Experts of a small language model: 6882 steps.
Below are experts of layer 9 (counted from 0) of a mixture-of-experts language model. Rows are named gate (a neuron's input weights, with its number), up (a neuron's input weights, with its number) and show model dimensions 256-383. Each number is 128 + 24 x the weight over its row's rms, rounded and kept within 0 to 255. Numbers have three digits each.
Before each expert's rows: a language model's description of what the expert responds to. This comes from a sample of Wikipedia text that the model never trained on.

# expert 4
It responds to: Prepositions after nouns. Prepositions right after a noun, mostly of, also by, at, from, into, between, as in Merchant of Venice, first of which, at least.
gate0:131120182128073097120109156121105116100126103080140098180120158146123101121163114137140147136116128117080125167136126136138051099091142111126110143123123120112140137171109085161134136109182121110144125110159139130119126153166115136153122143116139140099132098150117139144116056143137158121117122115067121165142117156146148124100117123122182140128128133108139098106112118131101089086103
up0:153131127119138175144163168101111141102113128132106157103141143106164176128068124126128123096111119115126086124115123095138147186115147118163113131127182105109061120119094113134108125136166082130122081128122133124105146045141085166103068123132141132124155130141140116106064088139083148141127140114130140109103147135105096128201131107156118127133108104125137129166102134106130125159147
gate1:083111140099132125123148155117134108148140113120190143096134125137173128119134134117137102151163141097147181115113132140132090131100141119150145111150190187154128151107120167094143131132148128136105114108170122098163140107159111119155113088133128118136149114124084105102102098126113133125136120117075135099120095135118145098120129171152188139111057108113120132156074110109127145110094
up1:142114122110122136126111113149098138137103151117112115149149113159110107189123138120157131113117185133131148146121116134162127115130142111116132150122159129149099129137065109106082124146134141117115103138101130142102080171194109162111135124182121144094179133155092118121117131159143126135082096113152141154151116144141113115142131126139161137121139121161133100087125151117141101141082
gate2:158135109145128105139107138107070142111112151103124121125148122138153115164097149139136116128143168124095131102120163117139122098142148139172101150129109139116142126104121120111154093075113127116135138134116099107134120139135089138141135107152109128153172124088125116135127096113124098172121145154128113092119108136177133096116184105166174095116160148144114104123137095159108132126147
up2:134149168155113103110094155098164112111123122130152117156075105128131141119156091138125156151123129152151110135135136167095135151141089120177104132119109169087123148093107093105112184142105145179123117148202122100137123135121121101078124130076173098099074156106089161165159145122172153157124120135158167134150152108149119141114162141158146120127093132096139125113153098096111164119124
gate3:134111180144087134085109157107093097113119159111112103139122123137121148091161141113126111089124135160097115137114156150112110132118130097125153119135126130079168134119140101163095127114154117146177071168134070127154164130088113135154120109151117122142109126160177133110140077136111095146159117129098140132132102120105153095116135123129206080139114157109116109146075117133120159098089
up3:129112122134170115141096148123101167165156155114162115117132117122147094112143149151142105153154136141180118093115141141132140127136146115088114153046083138102092159081101136138106082189120141159139108144110130158126110131130089102128084098130126102125147116136102134117107138140151106166122105138089135109132121097141122108097148113147149114123115135149143134079098101088168108130107
gate4:124160139118103101100145108083123136085098119068105123157076138122065109145105143112135136119113103140096083156117161102131088101140106108117134158151173158102155103176152149137116134157110114144107126122111096110079147135154171140121129135097128119106140112140163141142089124118143117120113161127159134120129116123097116139115164129163126150136070131154135133110110113177077123138143
up4:144130125116118164127106116162089128167129127195125116096153134148140149102137077173086144115133086141168157117112072107173163095113144131120109144131084128137137103124118144116118108130132146096118115142119082099142089141115085116160146127098116162096103106136107134107149087115049136095132142138060169066113109136150119113126117127135107104070114111122154165124130125066159151108116
gate5:142143123114157133107185133110146184128122113123114089144122121128105148110106094093151124132041118138098119162114104135127109048136090118108141140139152097109141094093119158131088092161135149133164147084139131138177170126096125157143134134120092092157129169080083136133108140144149127140106131131146096128106089129118098127107107122129195116122117107106110133161104111185108118083147
up5:083131127098103125111157169152149123125184143155128105094124136170116156157108136114129133105122145165148141120105113126126114109113130109128151155140153120140095122177125154103176153118093130154150130142126136101091124128105148147112135091117133119115083126143085141143131135153094122128120109150109098115131113119173137112161152086121091105152144132125148106149104077165178116155101
gate6:114166142116143083144130120116148149115115125106150135115122125135143131115154090117114064145108167126074091126102142105125107093136097104181102091099132112118144102087141127122090120102128161144136104120169127090118153133127143153127128112151155140122143141118155127119129144160132155149113121167067123149145097146149161137115110108153143131151151141140118129135147137140141127128123
up6:110082113140142120140184095117112150148133130156121154131148173139104145104102152129114109146151119092135158142149103081134150129114089124135131089117173083164142105140132131096106133095146098132148150111132109144119142108133126109126151135091117130103130135146098090120128097133138144139121134137105098191150105176143128162074128157128088164139186150142121148101096056109097079125172
gate7:115118134119110089145177099116168178131135105081123131161153125181120141127092100106137127177121168139123152124134141158102125135091109103115146124134161139129167096124096152184108105122134085112094120137105162148152131112112087132147114099095146104145118093128102158131120143125109140146132112138145111118148085145135104136122162102108090128125161133113120166145076132097155081120115
up7:074117112107116114093132128139176106113110131114133119154099124133130158121100114143138086126149100141126112102110092124102112135147162130109136122149147107127114119084128125164158129102110132129138113150113127159124099134149168109164138134102091120131118142101116128082135106129153133116107120140156104158093093129095132102070123144128113178103127127146138131132083130169133193088117
gate8:131124145096098112115143109123095132140082127128138092095123111134131136126091155100138149105089182091091093124132093122143142127136091127119111130144128132123131166129135134143119109122118102141117130134115155123107133128141130194163152133141089145113118144120136093124129141133156112129109129131090126178156066148161106108134137106158111104158116148149159126103146126119163187101121
up8:122154115149118148129160109107138152131136103119140113157112121110116121116160133105094121156135109152120129132130092132150154121120087117090120131172133122169164090083136095140095129100111137128076148071094095105115133133145139132146131154092143094129126165179132132115145103087140116119107130117104150130166189148132093146148158110113079121148127141117116096142128116131155133115101
gate9:158125128114133149122139145087085118108112100118079110103147118119113120117121153128122135122109148115124085104071137127134150097098141118103123127145092126127157077101131137102146121116174126155122113101131125119153111105152088160152110183120121132127145148102130159135149092109089136121130146106121124078130133159157110101123134157115152170128117126139124133085117108126140110113084
up9:110133087095104098136147081133119127142146155182119108151095096128117113131138137108162146115139127132160177108149061109138151163111124117076102114139115102106131176150137179107102106115103108092162135125126124127169127133131166152124148103086140161125164126144169173154124188099167097107160174136098130118156114116100109152069125143098104119137105079155125114085133146117088144131132
gate10:124093129138118113094110140128152111122132135139134135123125113136098111094114095138149073133115116113114099147114147136141113088122112126121147130140142114107119068137152174107155100133124093124111121121137117138130116113141103143182141121095130066139103137082120143118097113122154104176141136105119135123121139153128108100119132101133179167140102160138136169155137113135134096116093
up10:101140142097138155149145078125147095126172084123126097135118161106100130124156100118148111116092091163122132118147110150124132134113151105127131102112110179094106114112116113158142143088112158162127141075148112176139114082152121124074100106084136122159095139132106101149138167154140123135130129166123123153104116127166148158099163153132170098121147126107166135111096119127112121095127
gate11:147156146093144117119131097109124153086163088123116117115160119124110087081105112137141136127125118088092147108104123110145142082122084127138094133162097153108199113141143102139112084098138126119086118129143126102141128115173146134179120146129091108147113092137109124113104110094142131112137164151155111127123136150159138125142103112140150065154124140095100090129157109183126113068089
up11:190126117152141161114113109112150130125149142089105096120052123159128151110145155154095134156125091126118120123083126139129128167152085120114139138115128121125114113097162202152125112139106146140175102131133126158130162114125085141133131139148142147165128143102132130069180133145126122128124158141120142138100133164105168128107122135158149149133103122114140137108141124130119150129116
gate12:136115123109146143104125131116117137107131117149122076090131132102141115082145118114154154101099127111151132126118128127158166163121116133142100146134086193143127071117135102105163064105157108176133108083160149131134142154138114142113096121128142146148124107082142066077118126117139105112116154155114091143142133158116114114096140118138149109121104147160129092123117118102141127105160
up12:150106109088118121204147114106138119143119120154109151171124171151148111115136129105110141135134105174115141139133116109077129073111134127068133124139161069133174155107123109140113165144121155094138122149089109113137130129129119118113160100123121108078103147102120146178161130140110112118113108142125109115115117132127099111112115100121145135119113145156169168137127145140107138113121
gate13:130074142098122120127143093166111163102116078150132106109111151110112126106123127135147154138114166115079142113089133072122141094108103151176132120135149063158134078150134150153109112140153123144096145084105153105138166155090152102163129147134123109132099109139134197119149142121128128136092137127073085148097070182156132099164107125131144165184098170147140171112111073117163089093120
up13:117106089109132151122177146152124113128104136138151148112112134131151149098156171155150109180130134116099162127136167110132113121132160120103131109125131106093123126126145133109075105140134104173168127121113099134183093157145101122152147153135140120082138152095133116160146147073149131133125095157115144147125113153119142106094144111148143150112145141130110112111154149100121150106105
gate14:134113166123142128125156106084125119124152147074134110153109102123160131133134126142142129146113116085118109171105124115102110092132157121134143121155107107117113114099170166127121122130112142128123121143137075131122151110087103156147125160108142141167144107119172150145152108114146138096143134100172094157159093132136127096120149131185134113134122159138133127174134110172068144146119
up14:107120108100099120107128153162090154136147094170097156122107136181145149115113130147133198087138160117139121136153129106124109114165171122114149193150118145164109097178147146139125090105149102133104125126105145116127133114170127159147124154139160163116170089150144151104157084086140108124123104132149117148121147113095171111102095121099138156089124123150126105126144112082094104091095
gate15:122153168109141101107142130138138170141101113154140083149129143146142170111112144153139149124093136104145116134151123171145155115106144072126123160154151170145147132119150152115109162097177089158092155130124108136116119158122114157167115102176124116103142131132086120112090129088173090110121148121120126113130117121157127125110119112109121158134111112141121141116121130114164131107080
up15:107086138129160150058107139147126131101140095144102090134108148098158132127104155107118111127116111113127111158132125129106106115141107117104126105153089142115151117131137154080147141091116120144116140082130099143107106146161135138150145136129151138134164150137178139096135149088093099100185139131103116173112120130160154136118168145075115113172139146102133089104152145111146148119123
gate16:140167150109146121104144093154129167083120125104126129131081142126101131089106162166109176139098133113153160164118136127134133111090135131126141125140127097065134144136122166138127162152141123167138081153129115180114108122167153170131116167118107161126153104124137121133109105107168102154129156106153116115134152142178119105139150106154146160149144123123099112154130111131083118095118
up16:120086113122136164153115125119119133163159106135135161124136186130114124155164134126109156059134118123083105096126136127113104167148154143140122092142142091133136121145151150108110120098142110169181151142135097069127136131121117108125114093089125129167173134131092144137132112128110109118091125151101104159148137109081123134119123136131103092086151151121116145105113153102121098097174

# expert 39
It responds to: Music genre and instruments. Music vocabulary in album, chart and band articles, such as music, guitar, rock, bass, vocals, and Rock in chart titles.
gate0:170101162104110121179139093155116082129168114150110149114130129155151127149115102119092096139127170094117155132103114174111133149153139104102126148173150105164149106153125128126106117115148077138089149113110107107105180136162146095094107144109142133118183114124160103128087147141143112189148141132141129154080108172084103135115139137166139141148110112117130118124162137127136077179151
up0:167128097107157160130102121139155148150134140159103092133143093147143156105152120112097107171130113097110150122146082131089151167118137147104133129087130151136144131136131133101132131146155051061153137134158115111075145152146101133130133128083116142113132117140121136129144155129090120120117126113130081134135173118154115151110100109190071122125104124087142104118151172106106102118176
gate1:163137106145113139100124116126132124113100083115101107094102098131133136118132118109124122128154098111124163070136124100145154165099098134119128158096129122185137109125103124140106120117155113109112146148135154132103131129150137125101121139168133132110146125124136147075126136130096106138186150167118086098134101129136135165169122150106149122129126113130154108148132133141088091169136
up1:170190116123109146133117129124154135124122133118087108124159144136078141143149123139120170108130120054114154133172130120161175115156150158113168156080157122158168143147122165122113143135151119110096141124111125124094106126148181103108147116143117118130150125132125140143119116123122132116115120131139150148149140128134093089141133109134132112119145102129097106157108133153120124132192
gate2:102138123115099097121134130114119143079153119114113076083129134114140107129144133154119134142081112130160141147138117128122107104153075096142168131137131115141098142115118146134114159145150124170113134154183140151114116132150072139110180190134119124106124123141128116122169130125099109141076124148124078147145092143115162112154130147126160136120122104079115083152099107088150136132134
up2:150139108108096097107161136127144186124148113134159108080151139151088095132139135141107144112139127146129141114101179081112126140093112098161107130144151135136083114137161174140174133141156140135171137160121136112102100177121110121134103126134119159102132112137141125123125107118150108163124150075132114098136100070122154150095130175146111110141126080161101137120107149068113105119105
gate3:162106145124116085103153129086181115090119118096167115124143123165108106108160123152080114127167144122141141108088171126142086131133105105109138183127150103175172088115109138115110132150170162138139155151110107123092128163132159105104102140117150128089159140108160135114124112120170105164127127153196104125112105145125116141130143143130156111126142121099152143169098149132126115134116
up3:107177154140190125162116123134098127130110120150145107154101158100128134130085087117105140107125136117162139142129072128113096153092114092145142100109135109097136085150134097152116131099091117085141111172142094158123070149148092173111144071145089130168122110105119126141114133125125104112110127155093135134154120079144131125120111091180143087136112118136115127132128133119141159129153
gate4:135110103125146114122101132163071082125142091088133117120155128147109106135111088160140119128133173132088120154127163110131136096110112122112076153156126135151187137141134142117126149107134101157137142115122125146108174117118094113097136128097139105108161138078124145097119123110118109141169097156176105142176111174132131069160100123134148106143124104105135086108135125121152146108135
up4:124156150142116123138102129127159137083121148104128187103159127122096145088116079118112128140106141147090159125138103149142120132100117125147141152122121111185148155103094125170119104144167085157127093100121122093153118132146110114132122109126123186118125138116111116121126089136146123087128173186133122105114155134132143122147171087105152132118121121137132144172110121164160085140128
gate5:155140150144113139110147157126121092129156161129104113116135121082121142122140106116077117113119108124158149165139152154126144163113153118120195108123112111142134106123103086104112160116165134142122122103055094089084146108132111130064094149133156151132170083121140083093131141123163157125111161129158055108168159160106155111119081111127131110176099098137120090169141084129110131114184
up5:149123074141136116125099108113154157135131151145160164126096143141144132131124139155110135093118105156124080143120113139092158078138077144110137138118177147148125146103119110158150120134150171186120158095133135096116181117101135125110134127162117147109110141147136135123092132123142137150124093108110144138116087116127114141109088131143138159131155124172158133097185141135119123141185
gate6:129165103087130154161128128100116120117149129130094124138155123106118125118112145126118090123123085162122105104130135078120118142132118087137133123097135170169137122111128109125158176113133123128120132119125090128103148095165133172074089158102098096124181132110151118068125152110124127139106126107130067144134141091109134117124101153089120156126117121110114165150142097128078091121096
up6:115142103122077111123096178148124159133141100133100126117148144109177104167092155082151077183157109108157158097154117124136100118157128087138117184102135156123148136165132130135124147102122107131125130114100107101130168110149161108167101129189088112128165106138149131135100102133109133099120095108102087142130168108129142118134146131144092130159113121129145093149158106117123087123158
gate7:145149062140105081118112150110161105067141111134134128134121137151166155089154120107114139099153104121156119081144103117148094158111091115120158115135127118127151152123134111124099077140127150166103177093110157099119122118119114174157113138148094206115165175152154144098138110123131193142089118123104120143121168129148109134111078120105156117188116106117112145126150143138160180142117
up7:130095149141117110100119154111112133098115137139131147141141130139122114139095139164126146158120124127127142096133146164137142134102176110174174162175134084172135171164106168120140075069136112106121110078125132097084108170138129102134112190082111116122136124124140119133110119101081131116172095116142098145151089128150125127105135142119158143150098109132106123108187106108137129137126
gate8:128150157163123174097104124165142135104115138088175128140171131134109159112127123143140136151141109130137131160170125140105170120099109137120102138127142125120158124122115131088114118111146081151115139139140083136152134136123126108101137157069113127084175163130160109107149129141109127073146118139138098101099125145104126128116144131077109145146107116118127126153111133095134144144132
up8:137085148147121148135079101135107117122150116100177111139137114167117107140147138165115129166138153179096168111124191144124098103141159099105107147147118121115131136163132127087103081139140115137135131128157110128147136124139130106077205153122124157093160125157141099069132141088131165140122144142101122129112124168109146127130135123073133103128129155131124122130145110129123153099128
gate9:143106102120147135151131122115095060063114126112118108080085133106136148170148128109109148130104135120112120135114165090149133136111104097125155167136108112147181111112120124060097140133144146112108156092098165183067167129137138129143118140182135098152170172146089100112136116121143118090161138174122108145121117124150148134118135096120134123144092119158126132153089097142114102152122
up9:156173106149108130136140090133159105159149159105123110132120121108125118179112116103088141118120112101163083102079120087161100134139129158134131127134171131166128154071125109142111121118124166132114123099124138155096139147088141093149155184143131076127127143094117076113120166179176129135121120124087107144123151160147136137111153100109138135118126101161143158126046114115129100118141
gate10:115192097126110139133125139101115131113151152129126115160146069161137152132106172129110152167130172102103133117108135132111128106152073116113129139144186120152060085122114105135084129152151143155104137098136149116136186136112143092147110133136149168114155112123131142109074151131135107137119145191099115133144137097126164110074152147165120112120132097110145121153102160116141125126152
up10:130115087150126116145119142125126120153121073086146135133115135144114095146167162133104062126156141132090100125102113116144138107121138150145129126121178146127123139164150160109108111123109107127078111126103120159110129103083104149107156159138147132124112126132136130153179183120139136096124115154119068099111120114081080123103103139111121119106129101151074154125095127106173119106122
gate11:143076107098090105177120139100111125124113138128100132127113103115117129122134135128095144106147146128153142109092162138130128160073147127119144121120170109135134081154129157139125145132130077154107150129116129135140108121119146109149154132163120164143147121131135098095116164137115144125122161145135127132142084110137115156096149145108107148122085084124150181159117127102139150143105
up11:147153152082143106126178158126170137114097108153160154124152120114117119131145134124093137163125152168116105189156131108132102125074131121168133128102117097118124128132108116128070175105123127113071138141111106135129141097117153142159131140120137130195104124120139129137163140118114172115148096146117126147099151109145142105093131140149110135123120122128097116118171124104095153106129
gate12:145140079117104134128156131102122116064134147089155115117136107175138122130112113169118102148104150113127142142145123116194122149120127116118134140141143145156166120149081146134105111149180113137094118106130108126149136130121077137124154134135090105115165147120102124125147138099146141144147091120117138116124143146142114124165127118105164150152123096103148137077140149083141095123130
up12:135099119144124099137127103130131108113146132137152137171146142142153089155144119112132150093120154059123145097156106119094151084101113129116166186155169096133098139138156120125122130120144190141102099124108105104100128155112146117076087094139088096106114157134116138143136140112151089117114099103099127092113128161180111159105129160146114105084122131121108136119104143117172166149139
gate13:162155118121082143106145155105099127112123101150146127113137101149161160149135167131091158126126131124155128127131182139099124151109137137115146105106115081161111092146132118112140144120168101117128131142123115131113149168133100136127095105154125092085169172140129121102153143141166127145104117131155119104135098149129124131137119131132152146173121138099170125124137128155119113133107
up13:115087120147166084103126127183077154076108137104128156119130174115114132156090140108095091117127110108119095107127134152093119133140088166135171155133108117156173148165100107145105139152135127131103159116112124092186138175143151154125107144109138158125106130135182116136133082137119125141125141120139137117126137120124147124111096100138102163109150128144111135150115164144116165114091
gate14:138178153124140118138145153088133118112120144096143137135090160145146128159161103148132135121145114135155120122113065111115130113138066132116131109108156128151083119140091153179099125159155122103136117087181141135142119122134151121098123132140143124120131149125115144131156152145143112098129149164124105148166145132104133103115136076081134121122129132146108103145139123121135118109144
up14:122171146144063162148151118069085127147133133131086062141094136146131148120129111147097136115083129121161158105132148144134105149118089147156144135116130124150172123109115120134133127133132103121155133106130109112149097157138098094133073117092174121165080160106136104074112161139080103114117158129120159137133085103150135134112162147153149087149156094091159141135110112117112114121140
gate15:125121110152120124103141135144094102140176162093141120164138140065128114108150126120144127149147132122127116140162158138171124146091120139115112129139117179099120129098148123101149115112193092154130090092130096180146147128159107074098144159127142155132127120150148100160144150092098120117121113173111137110141159120108111126121102094134135111156149131133124089136137094149111110074135
up15:121148125193126164143093139137111129127150155157120100146126129085161113139112124093128138139108093145159150132126155142146115140129122130134123135078078131104124169140166129139180146132103089084144103101103137102100152120099122151138139168165145129160129136094136134114102142095136185091114102150079124125108131113140131127130126134105111102127086183167090144081135098137150083109070
gate16:151148043138135135138119136110153082133140128134132151138120123126141131114146132128129132083119173117135070123128125113137139158102095104175156120132101157157169112103132147148108106139129093138161145114117092127159111134128089147110095130124164087134154137110160114130123135161159138125127138172110109141107126078134148095127121116122129138133127121163074144151113062157115122165114
up16:127118109112108122141140123078124071116138120124120117081137096103139058143105133127144092129102144167117131131090101109141140123083123153150119151154119138144135146092138120146131115126162134173134137148109153154116140157089111148105106133113132142144098120134121113103160088132130174106095133163139139138122136163131094144128143147146095159201147122151101155128155146113171107104147

# expert 6
It responds to: Date prepositions and months. Prepositions such as on, in, as, of before dates, plus month names: "on 4 July 1991", "In", "May".
gate0:144100153117101171179147146135129109090107074116142150151164127172140128151126138094112147155114139107111109094094129092141105107109138109134133110115092147141138135102122113135165121116170126108131106114103133090125118146116131113136168103106103066097088065102126154154089104137122138088135125142107132113141136123162128093129143143105087146150159093160152064114127161163170136162142
up0:118123130170128140155134105127123097133121165131183131132134067120113125131117078133097114145174078105136101095066143186131113151129116151095091187138130154101131144126138171121169131083107108148153164158131100133061112160115166121115104111080125113113139154133173106104102119120140130114125119162118153154089097098149114143138114113161105143106134096115093156133160164144130082131127
gate1:123153135109120109108113132128104094091107119108153114126157132133105129137118116137136134118117133099107152150074133151155130131133100135057153150118105144157157116120138096116123113155142097105113161126121152122119102151105091132121130152113145126163148133092167117157097142140179132148126159161101099145146118089131126107095118139161105170119150143119148093141150114154161158117164
up1:130084157135149174135136160145154132119142135150132154142133205170124162146104128130104124148141137137124130142110070085104134153129141137157112144106134089142097152123122110126156153157132130105135138111142129094126111113126122136093152123134098087116123135118119149118130132113092130124133096108121164101122147164139130154165129142093170096118169181157128142114102101141141137154085
gate2:106097161127077174114119170113107134102145061133104128124096134134067153122128165118138131128139153142128174140149121076124137122112073143162163116185145094140095124136100126138107116096199084137107129100129129116145139127184124142131173146079162090127126148140143162137152083159177131139143124148157103160134120152147123089077149119096134107116118138119170115077117132184102116173118
up2:119117125107103127104153072074116130187136165112132116129111126124126129136120137163116129076131096156156123131119142132103096148122171119129127111080107187124118104146162132094146156105097170122124114123142089141097125108098130113109115120111109172127155136149114131114090068115102122093139150108135140172188126107146077134156097095126139131131127079134154086124122117084126110147111
gate3:114157136144110109107109158118164164104099131117167075145133145103143112148134173149120086137137142142168126178139110118127163126144100134131082139145116161157097073147151080140124099127125111104163132142140136141116104118131155116125101136145169091136133127127128094153155096167138163178101119152137145123121092143118068121112163154095155170088138123103166106100155130148143144153109
up3:112155125129106133176124142124124136123132112106139128178127107141138147173100121087095121126126135132108175117140106123107140115088091138113132106097129133122131097109160136116122110112153131150129176101110138115141096124146174082091122148115150114165154136126100059135098123128129119134115086146132099114131110159147158121114174173102160119095114154136145143150143153104153140111163
gate4:098124124127124115087113169103148165108120117101161115172101150125164130145130130125129126150090118134126169126178124088146096096151124142127174140094143110104151126120096157115125158144161074118116139120118118141168121145087114115139116145088147084136175150075147087108101101144090121149119185125103072141134154117085114147126136080123138144138103119134156116158082123109102174136132
up4:085140159151131117073104169094090153072086133116106120155140097102146112091096128140102112165126128165145164093133197108147103136106134134131112124198100136120089152140129159130142087151132107110165097139101155126103127145162105127149130095111132118152121136141110121133131118099133102171122141141087128096137147128169101151136128129095129129098121136101129134107166091128132124130129
gate5:115160162132138109126154075130149143086095129125143157117155114116133143139135145124134132111115124119115094168173140138137114100156095111144128111128133116138188150134091135112095144079104160135096107141142119163141118144103153150151156131105155113144137129132140155137102113126156129151198142175115123127165140129122146098165132099105107102059111143122079121160130134155141183207130
up5:135142125129100173103143113107146123167121126132095143130134125152087124113085087105123106174127123132159118163117126144127145097114118132122116121152116178101117137190104144127124120138077125107165157144110151169139139142140140103122114147091137162065173144109127123131171154138153129099116134107131094168132142141132136120129097094120129127119123138121140126150138125099119119165143
gate6:124131142097160106144117110152135142107091124142119059109150097145125115141124092103154164127152149170151153115081121096113143109113127107109129105127106129163152113074118119104137163120143088145138133125144146100128118127130077135143158137121133109140158128116120173142151098078111130111095152166074142137154140144151146132118167147113097133098117131115123160139123143127144122129098
up6:123154108141103173127125133123151116096111133146194185119115176096118155082098126141152116136102126048136107129158157138153165121149119139077148131119109110143120145142178134133081134148115128127138115122171118127153124127125144137148136127100152137130120103157112144114169154124165120122143105097138090116053109150097151116144137083144143124154111130181189107160165117142116112122118
gate7:115141139134122136134117095077116140134123111161156067139104144121103123153113100133147079143136138144165160085135118111095130127125126098179150155171130157166117131122120163124130085133149159110099129112127167136150116115145115177146129173142126124129107125136085128134151102187131129109108114130102146053124136145125135102078120128100089137130070098128107144111113109168120125131085
up7:137136121154113061176114117154142147105136120147124109161130104136151148097121150129153147154143158170139171142137118101118117101137167127104122081163144148141132152093137128085104119104141126118126154084175189117121132118074140141101190154120137195133124122149156161140083124106121155113140162158127090138115133154174117114121147144151153093122189097156152094143142153134144137138117
gate8:157145107147115090119122117106125093108123150092122137114145109151145146114147106130147103155131127165108159129147110101119120125156123099152132129126080118165129113125123091121108168067129070112128128095116160153101107134129090162126166136167178113141142139108122099125160096112127097116150095148103113139123095137127125076130158138103099110099132120114163130125125142066119130175094
up8:155104130133152074122100120136101116158124103112122151143118160135123123115152123181121172096129164108156097146137103104149149138138089155156145104158179092112132144118120110123119153122123138144180134139121105175129189157140150187109157149110187151129158128110115129138175107145168155159118141173156121108189135173153127131155103118122073141107131159118146151095110094069105114156106
gate9:123136091108103119147092089147128100084146109118114151178128156156129135131136114157122134159104127136084127131131134127125099127135149115107113113145078151135105100159119107081124135124139079097115104107164118113087121135163143135102084117133162133112121112089159143142088104164147106108147115112101121132132137159116107139136108170131137165079087152154136175106112121140148105095118
up9:079162108164093162148116143121132107119110140118140079110126149145129114141156120145119132127141112102138128138139113152138160181125157144176132120083156144113104095135158141180100189111115116114113086125132097153132086138126117158130126119127141145146158099109143150129089137135094144117128126154103129152134094112113144114126142126098199131097132143126135160136110141152113110131147
gate10:098123156126100142124134162105103146121094103062114102140170126154142135146120179131166146150134132115128149113129075163131142159160146144103144114113160149115146112097138132089125120136131110067092095090149152143114137135122079160147131119122124106130077074140160112125134120151152129094141114131124143163164106109116121086154136095120099134127142174102123140162118123133147121141124
up10:142128117155135112118127154127122148147177157113155157122116133128090115128142107089111102121169168167149100175155143138114077142141138160156122112138154137118124114156103117160144132139133146112149170113137121105163106109102155137128096134150119117168155139134144108090115118116113145166094145122089114120156138113160086134140126107142136118095115122138127179146165157115115122076170
gate11:138148131138155071136134104092118136147167159167094120160181124178116103135129143138181102133140152162169146137159128118138143109140128163165123102154121137145157109146155081119104178106134095116144121114109095130111162165164141153184120144123144159114137108113117132135113113107118143149090121129146109148121144129099122119103085110126144133095088120119141125088091123131131129156159
up11:128114126174118140154120124112090125158074171109135107164134150138129142137143107116137162146124117132151122113164117134113091131142128107143118141135128149114109104097123124124141114127136155117127132107124112148110108111126142154059198127141128146150122151129131165115132084106164113092198119112104170135132135104109151112144113146143107123146168131140108109145139148130122138101100
gate12:091124149167097127091145152110122140083132128109144089120110146128139108143138144114104151107161160153146181155092163094119103130083140146111157130106140126172148131124155100100097115123184141135120196177150137144080118126138066142145132116124116080109161102125153088113119104112107132118082130138168089136128116142135137097125152107094138169118092118155139117112093133153107081123116
up12:157120163168130125133161119156133131159073074128116101138163094153119129121155108085124079143137096135134152133104183133103118120144177135100113077134153134152173109138103132125123123115136128153126133099138128086112093092132136120100167102132149170137161178119132110143146120116132145127128147173140110124125103105184156098102114136101086100121157139126109149112141142102165122166124
gate13:138129123064137093159138139087111121110121111119150068109133164117136133149147144089134125133142160154133114149154135151121092086153132139122135157186129137138131150118088144126125163115162086100074099076143104108125095147140120155152127155117126121155111141169112119119107102081138137148154131121107110084092125087088129130117087141098129154138091091149151113094067143140137145144121
up13:117122122161139132109147145157070122156122135125166165153124182132150152106121125149125181136181147090162144102157151100125165136101102130099153130092094137132136094156151146154155116175058143137168133140123095164131161113115109101122133134101149105139155122112126142129093177131168135166147120179122169155128155112118109138110150105114107125147136135116110111125101167117138136161121
gate14:162156185152148147132133124087109131100148144119095125137094152160141136134113139122125119159109165102099133134101169159128121075139137072133098109097075150172174073134167080149141114128137151113109122069123113132120124142126151148134152170125129125118129121123137153087131112127116101126093119193096155096156151124143139125155149107131104164136145141124157106134164109080132117132116
up14:131145164146184119158123128147152124155170114162116131144140061175140116137077170106130153129131135116127111102118174160099140075130142116125146100128092160153141082153138080137147135099137126140121111106130127112127099167108161147127123113151124110118143131144120128097124101094136124108143113138150129093146175125147122109136141172124159104126169083111139130152123123121105095147126
gate15:137148142125133127138142169140195072130152161124162113100134138131120128139115132148150127108114105122129182155120123136132095118173136123106124158156131120124150130149139145128099107152111162117087116133155121129126099146093106150172122120082177123135115145107128124128134096098160175139125192158183093150130134175168102085149107131113087153114143111126180085111149064149110121124094
up15:106094116095135127116126091110104126175148109154103154101129173143117130125140174134111103141128107133096082088133102090132152086127119109112132155109160127098108161136112092148156113145123125117121160130094124086106143091149108151107133150150116113116129124156106118111128136127143133151141132112092133130112118136116066105166107191187167113125123119129097145115141160133149155157143
gate16:095132134133145132102141140168128082125126136104125121139115136174116063138114166140131109160055153104106155164166143143145098093105143115125147138172101150173094112120133093108129117140113149142113112124142119134111158157102118118108093155141106121101119126132152077144107132102096179133125123126103151147122141112164132125150135101103128134114108109139145141146116174099149127212146
up16:093113114126152093124083135121147121113120147114113155127169134145086104169129115133091136102113115152136156101119145103145156102148146105096157133110108129159109162111085108153109162155155133133115155126144141155114134110163151146114124134136145140112134141195116095103127173126114111139138121145078128137148151159172101118096138090109112119129105146130142097155129136167141115090129